python train.py --num_hidden_layers=12 --hidden_size=192 --n_experts=192 --experts_per_token=3 --d_expert=128 --d_shared_expert=128 --hidden_act="tanh_gelu" --moe_layers=[0, 1, 2, 3, 4, 5, 6, 7, 8, 9, 10, 11] --router_score="softmax" --normalize_top_k=true --routed_scale=1.73 --balance_loss=0.00298 --balance_bias=true --router_z_loss=0.0001 --n_groups=8 --groups_per_token=4 --init_std_router=0.0149 --lr_router=0.000342 --num_attention_heads=6 --num_key_value_heads=6 --head_dim=32 --vocab_size=32768 --norm="rmsnorm" --norm_place="pre" --norm_eps=1e-06 --positions="learned" --qk_norm=false --attn_scale=0.177 --tie_word_embeddings=true --parallel_block=false --init="normal" --init_std_qkv=0.0264 --init_std_o=0.00539 --init_std_up=0.0264 --init_std_down=0.00539 --optimizer="adamw" --learning_rate=0.00123 --lr_mult_o=0.663 --beta1=0.9 --beta2=0.98 --lr_head=0.0085 --warmup_steps=586 --schedule="cos" --final_lr_fraction=0.03 --batch_tokens=[32768, 65536] --max_seq_len=512 --doc_mask=true --train_tokens=491500000 --max_steps=10665 --dataset="wikipedia_en"
Below are experts of layer 9 (counted from 0) of a mixture-of-experts language model. Rows are named up (a neuron's input weights, with its number) and show model dimensions 64-127. Each number is 500 + 50 x the weight over its row's rms, rounded and kept within 0 to 999. Numbers have three digits each.
Before each expert's rows: a language model's description of what the expert responds to. This comes from a sample of Wikipedia text that the model never trained on.

# expert 7
It responds to: Pronouns and determiners opening a clause as its subject, right after a period or comma, such as This, It, the, he.
up16:456325445503521555549534455552581451464540454623404479462534440489525514564529446511470455586515530479470465458520436536563553521482450634512505491475513528479476455463510471480381509418562497
up17:552467493564431449472472496500435529500492476577503490465475533470506520499569497378640535549530531511434468439476576508454590607480544505470387549485492591501524525485486507436494491447510385
up18:442480487485502468553449567521513450598509515533503488450462520411572534567468601561450478491478459500486486531577536405518449527541546512470483571471570531573430510555579532526494425484518498

# expert 45
It responds to: Past-tense result verbs like won, ranked, grossed, defeated, received after a subject, and sentence-final periods in narrative.
up0:537385415428502510484531506464535498503510466500456553430508483517483564525469513523560572484521468504478547404488530408594439484623352484407468484445578423558413488490445505513429469504407447
up1:513427480409487546571543510580547456534530481512413501572417441502588544492461517443494484426534441454477496577496452485522481644496471579400425509491543479530339563561513531503468583514505465
up2:471584432588464524502478488528466477426548434514490441572430525519627561525562474478420424511530695515472452430507509458482556604507508598514518587473498588445476503568556535561498539514517569

# expert 35
It responds to: Plain nouns like stone, water, tree, mill and inner pieces of foreign place names and words, such as Qostanai, Almora, glossary entries.
up16:480542428532503562464561475480588517452509500539385495421536420509456564425553508511374482547536547503508484474552460523540586567475426569483475443470569452471462525427399523508422581459551445
up17:583508516483476443512490540557466549529448551534513546531395481392568464477574503397537537518486569581471509423394520509529575602444535519533458504417423590496467474527424544472617505472610551
up18:500506530422475512532484650546461557516479484478516536497427554427427502520560584477513481515489561514503535525555549419500379503600534525515504536455515476523425457515571545494486496461528514

# expert 37
It responds to: Light verbs like make, made, took, gave, provide, plus commas, dashes and pipes between numbers in dates and tables.
up0:573422456422484499439524487506560510469512502525505567506377385505439529510499491502542572515526527497440534356477521392559447533570392509517452495467552488588442471379456539476462518423432503
up1:496386464488522522570558477595594528487492551556423472505441403511460487519486609499445439438475451448464419571555447543534538580523497580458494482508529477592387536523437500505506523415510514
up2:503586435532537484522514456527500544454541478559478463492414511421618636449542503418434449501444591506457471444495530573501537533506499622502431550566550580440507507438519568558469574564513465

# expert 59
It responds to: Word-initial F, f, Fl, Bl letters in names and words, such as Friesz, Fochabers, ficifolia, plus digit 1 beginning numbers.
up0:528391412447523516464520475427480508452525464527360595463523475493467536503512464558542595416530424467451554454545587464578480461498464480468530442474630517534427528458425569514454550442503466
up1:507458526478478495533582441522529474469503525525458456550426461466565493575497515448491504413553461410492426528478425544552560569557441542415444512461537430518381513520468559518520592445476529
up2:447527490551477533511569441472520611432577518597445357552408516452671629532517536487500483476484608526445498465512520517505469577442469574494453554511480565553515508504532494501488481555487476

# expert 31
It responds to: First digit of a number, often after $, €, £ or a space, in prices, chart positions and tables, such as $150, Hot 100.
up0:543425439489515516424484555513490535446564549532472465510483413523459570503436495517511512475530447528373524427559569522598454448459399522516545460527604492543476483371459480542445512466516533
up1:503407450469452575551548510523550536496506509549442421575395423528551489503513516532527434431560471408456454554523459499454585569525452480488415561574529432505352554546495519593532632456445530
up2:518562448568506490466583428452456551460530444500470414484385547484581529480510485416502575521448562517428512442510497503526486538569507579500432499508521612526506435429528525476390534558531553

# expert 55
It responds to: Inner and leading digits of four-digit years, especially in birth–death ranges in biographies and lists, such as (1922–2011), in 1992.
up0:567374436438523533477503536504460513453531446501485504494472440478471508525483504446603580484459436567543490418534545463549426387498425511512546471472608451564403480431434534526398519498424492
up1:538458516485512527486537496545557510518482500542446414531396425529503492422495548509467503433537473409505419544463444471516453595550460527417456457433579375539409523492489511484543551401486520
up2:472567437535505559484531491435519554411515422498473424541424497459618559493558465461568484526472608500463488477517559507508495548444569516506425517555512594541475457475522532556445551505505479

# expert 54
It responds to: Last digits of years and song durations like 3:40, plus century, million, km, BCE and in before dates or areas.
up0:550427471506496513503485574469477551513544459518398430435468389470494524537488492421477575460542518463480507362519502451574460548501414509437533429450655440535417561424474533479420536446443457
up1:500490485413483532549586478499478532491493449555464412552420462524510499520516524470541515458486441428524416520440406511573501607501473522419479475408515416593417514476473493464522554431492506
up2:498551501517494503489547398467483518477514461535519428507469507491586573505534539381517500527467558483394456491496462557491560571424497580560482531567510598582460504515521477476472472619581441

# expert 48
It responds to: Subject pronouns he, she, they starting clauses, plus sports and music words such as Home, team, guitar, vocals, Singles.
up0:660382421487492516489511562506482542478490465489422556523481431469464523562454491473485549511563512468448506447476532449636494543543437478429471441417577478510422515433433515511492562487490426
up1:557411579464467529491613474513474489513482440563477424534490412539457508518514517468487434488507505435427428584501410526469490499509465562468472446462587485571347559515447466513502527429484518
up2:562472475512480525469509430457593479478526506530438477537449492471616591543546475489556482472499614496344494469456519522533541565516512604505416527501455631533402483582508559529487501471506452

# expert 23
It responds to: Digits and decimal points in vote percentages and statistics in election tables, such as 100%, 33.1%, 44.24, plus row-ending pipes.
up0:595405461479517472483454554462478473451516436564515513465547428461452532524529448524551548522525448589431541434493492499606489483470432583445493447495580510565400498429436542464429505402466486
up1:540453414493517447528560524567552528513523461473471387489388435480550522524457527522556414485541439422493463570474461516511514537561460508466485469462550388546359529535488498547565604440471531
up2:456577471523501558497574427485494496486599498578488478503370449465546581445578500456456496561453563519383499419517496575453547578487487629500465568552563583489515469462490497532452509514516526

# expert 0
It responds to: Inner digits of four-digit years in dates, lifespans, timelines and tables, such as the 8 in 1985 or the 2 in 1920.
up0:561376464427510499449555550512546503480508471518475458475477471394524510515448515482509561449510525508442508397488510525597444462519398497437479474443565514576374484488434574503509494442509550
up1:541439520446446499533586587571525498498493503540445415573391493494489516560446549472489421391547435444483454533496484477490563581564485514497461465447544345530328494516522560539516617459501550
up2:487512444566519505504512478464469588459448464552461367497392522480615546493543490431490465521459601522417433511504531521579540550492481584505408496508516586488449449453504541606450490574468451

# expert 27
It responds to: The digit 0 in numbers, scores and measurements like 0 ft, 0.47, 0-0, plus mid-word pieces of uncommon names.
up0:590418452465533565488532499528531545519502487546422475480499425476499570501477463518569615474484540530422560420506548497628449475507415426471508426517604486507507589406482535431491487408401491
up1:496461491450445626556493452518545561459512483538473486565357500557584544529409567486540442469562516492530478481580406499505517593509474570376444481480429427558385521466448525543492566446484492
up2:494566459555451492502589452431470568452587449524486426539391521523570543480562514464497477513450591549468468382527561514455564583485519556530474489492490544455486475517533519563473548540415448

# expert 32
It responds to: Digits after the decimal point in decimal coordinates, plus opening parentheses, minus signs and numbers in score or stats tables.
up0:550401454483533519469553522453505512451537470506477451479481466449433532575446540482581508509556467542415539400485562494645433513442366522473533492489581487548413512459462525459393535452463491
up1:460541549460485538548615506516510500537519525532459423517454471532527531513550514456549523479491428434480524508461369502516505582589509564449486483467526419539418508483454500497536570464510498
up2:478582517580538546471556447540543560419505439558497463476450486412550584472532498421471481454442559560394463398626482542525565540451483568518475526568549576471492502427545521494487479544497496

# expert 17
It responds to: Hyphens and dashes between numbers in scores, records and model designations, such as 14-4-5, 8–0, EC-121K, plus military unit words like Squadron.
up0:499454400525519545545500548489473473470519453529434434493450478457465517534508505522514526503497473565442538378488550456609472493484379518504506403493600492555445562429442458515446521423451503
up1:474475524496440543531534479520549493514473430536468452570387414508529561520492541496526469423472460467491419495536445483520474605515474526416438486491556423561337550438466516547522499441492513
up2:504460435557471518486527473517455544451506521558440465495431526517488558513556494485500484472474630478482467483481476460541526507533449590552374490569498524509498486528589538530428519609545499

# expert 41
It responds to: Past-participle and verb-ending pieces like -ed, -ated, -ized, -ured after was or is, before by or to, and Preceded/Succeeded.
up0:553386466456506507476494513495520512491502493523426572379539500464519572495501506540551534414549480527401511431542539468598462467534381515437504454473646446538306542389464495530510496474443486
up1:531418486474471506518551495532536489517513450509441443562409511496430509523445547476553457465492433470438401577522457533515530544562455547421422511439547486547425475518418518523450642410527564
up2:493530466564437460487471496509455579385491513530454426599397556439613553562553486473453476535510522531422502496515512539516640494451414570507416514550599478498463442463425490475434540594516427

# expert 6
It responds to: Word-internal pieces such as champ-agne, st-ap-les, fid-uc-iary, plus table pipe separators, abbreviation periods and New before York or Testament.
up0:628428404465499506462542485471556471521538480552443486472494491416540545532527520463548548559540459513485541390541606468582480469457368466424513489523613511513467493476507560488466528482405544
up1:484498450421479645540520520550523501491532517559450474487394501525481528536486539482454501449537455458448465540486433483457481582554466526434472440527536438522412507539467514479522573422529532
up2:470530478556532536565501445493454567511521503572472369504406541492595609478550532458489483489506644511487460421549525549488566566497472524518433519518559587494499509480595533551498547524564510

# expert 62
It responds to: Final pieces of names in "= Title =" headings and taxobox labels such as Animalia, Species, Insecta, and genus endings like -idae.
up5:627438511555621513496535557496510456406503560503566556429555467442549495489491572545583486489504464413434534488538548525476498462487526502377573503578580453504475416488506447507512537555470432
up6:537580476403504611522506625476514570494441544478542597409420499488441455423514593495553494510498513518520494528521510378489520489565526481438427534465530500464489476390508461531539445551513505
up7:480492451498569587481438413462474477454509610567426478463441423505457495484493497428509574409452426498494533442472500490505494539490508456504541512495515530422520476469490481526428526486423492

# expert 29
It responds to: Zeros and dashes in years and seasons such as 2025, 2012–13, spaces before day numbers, and pipes starting table rows.
up0:574397381368523522447411471523460559471513447507441488476503430479517531531494496505464558472483471564505530409513514493572461540526395510522458473440606461559383524386484533474416501479447509
up1:550449473449448567493521454554524517480491525585420432553390477535497536501494560483504467486540416413508451500506445544503528558572447525444392475540598381503340518528469514496492537404477499
up2:460519381544503520485546501509506563489487564535434466472414633451566554460575488459459490493456661481446493425492533497491545565548454605477444497520523544501463467461524418523423546584510475

# expert 52
It responds to: Abstract nouns for activities or fields, often after another noun in compounds, such as research, development, monitoring, banking, construction, detection.
up0:559485388447520482484463556476590482514507491528464490500577431418499494560447611432482559429486538482430515462516488475585404576509358576507552465482586554489385504498491480552458563439480466
up1:507456472477513505516489485554570488466492488514539492544453493508532565553486528447531465425501447444461475464500476467496505604603499494448442525516617410590382624527412533434546575417445535
up2:527499420494484510491528475537520606491554450613426513523387493501568622512555524448473430491510609489451479538492494557543551543508459527548443538469505528515461455524481483523523436480537520

# expert 11
It responds to: Second pieces of person names in biography openings after a title line, and the opening parenthesis before born, such as Edmund-o, Leopold-o, (born.
up0:569395363471568513565558501485563484499526477562488529471488470449440496498442464467546538433544432533403520396449498520613488460497448530480432453455584474514364505436425551515425552441494537
up1:503474480491472530493506475554574568438520499532445453508403438550522543460465548483481471411451499442465369514465462469527462652546421520454476511479572435526399531524455488473500521412522519
up2:509543501590509493470572476447497467456552411572445437501448471424599597519564482441496512537462575516468540475504438561490501519415544598519397479563503545555504547502512549483516530502495495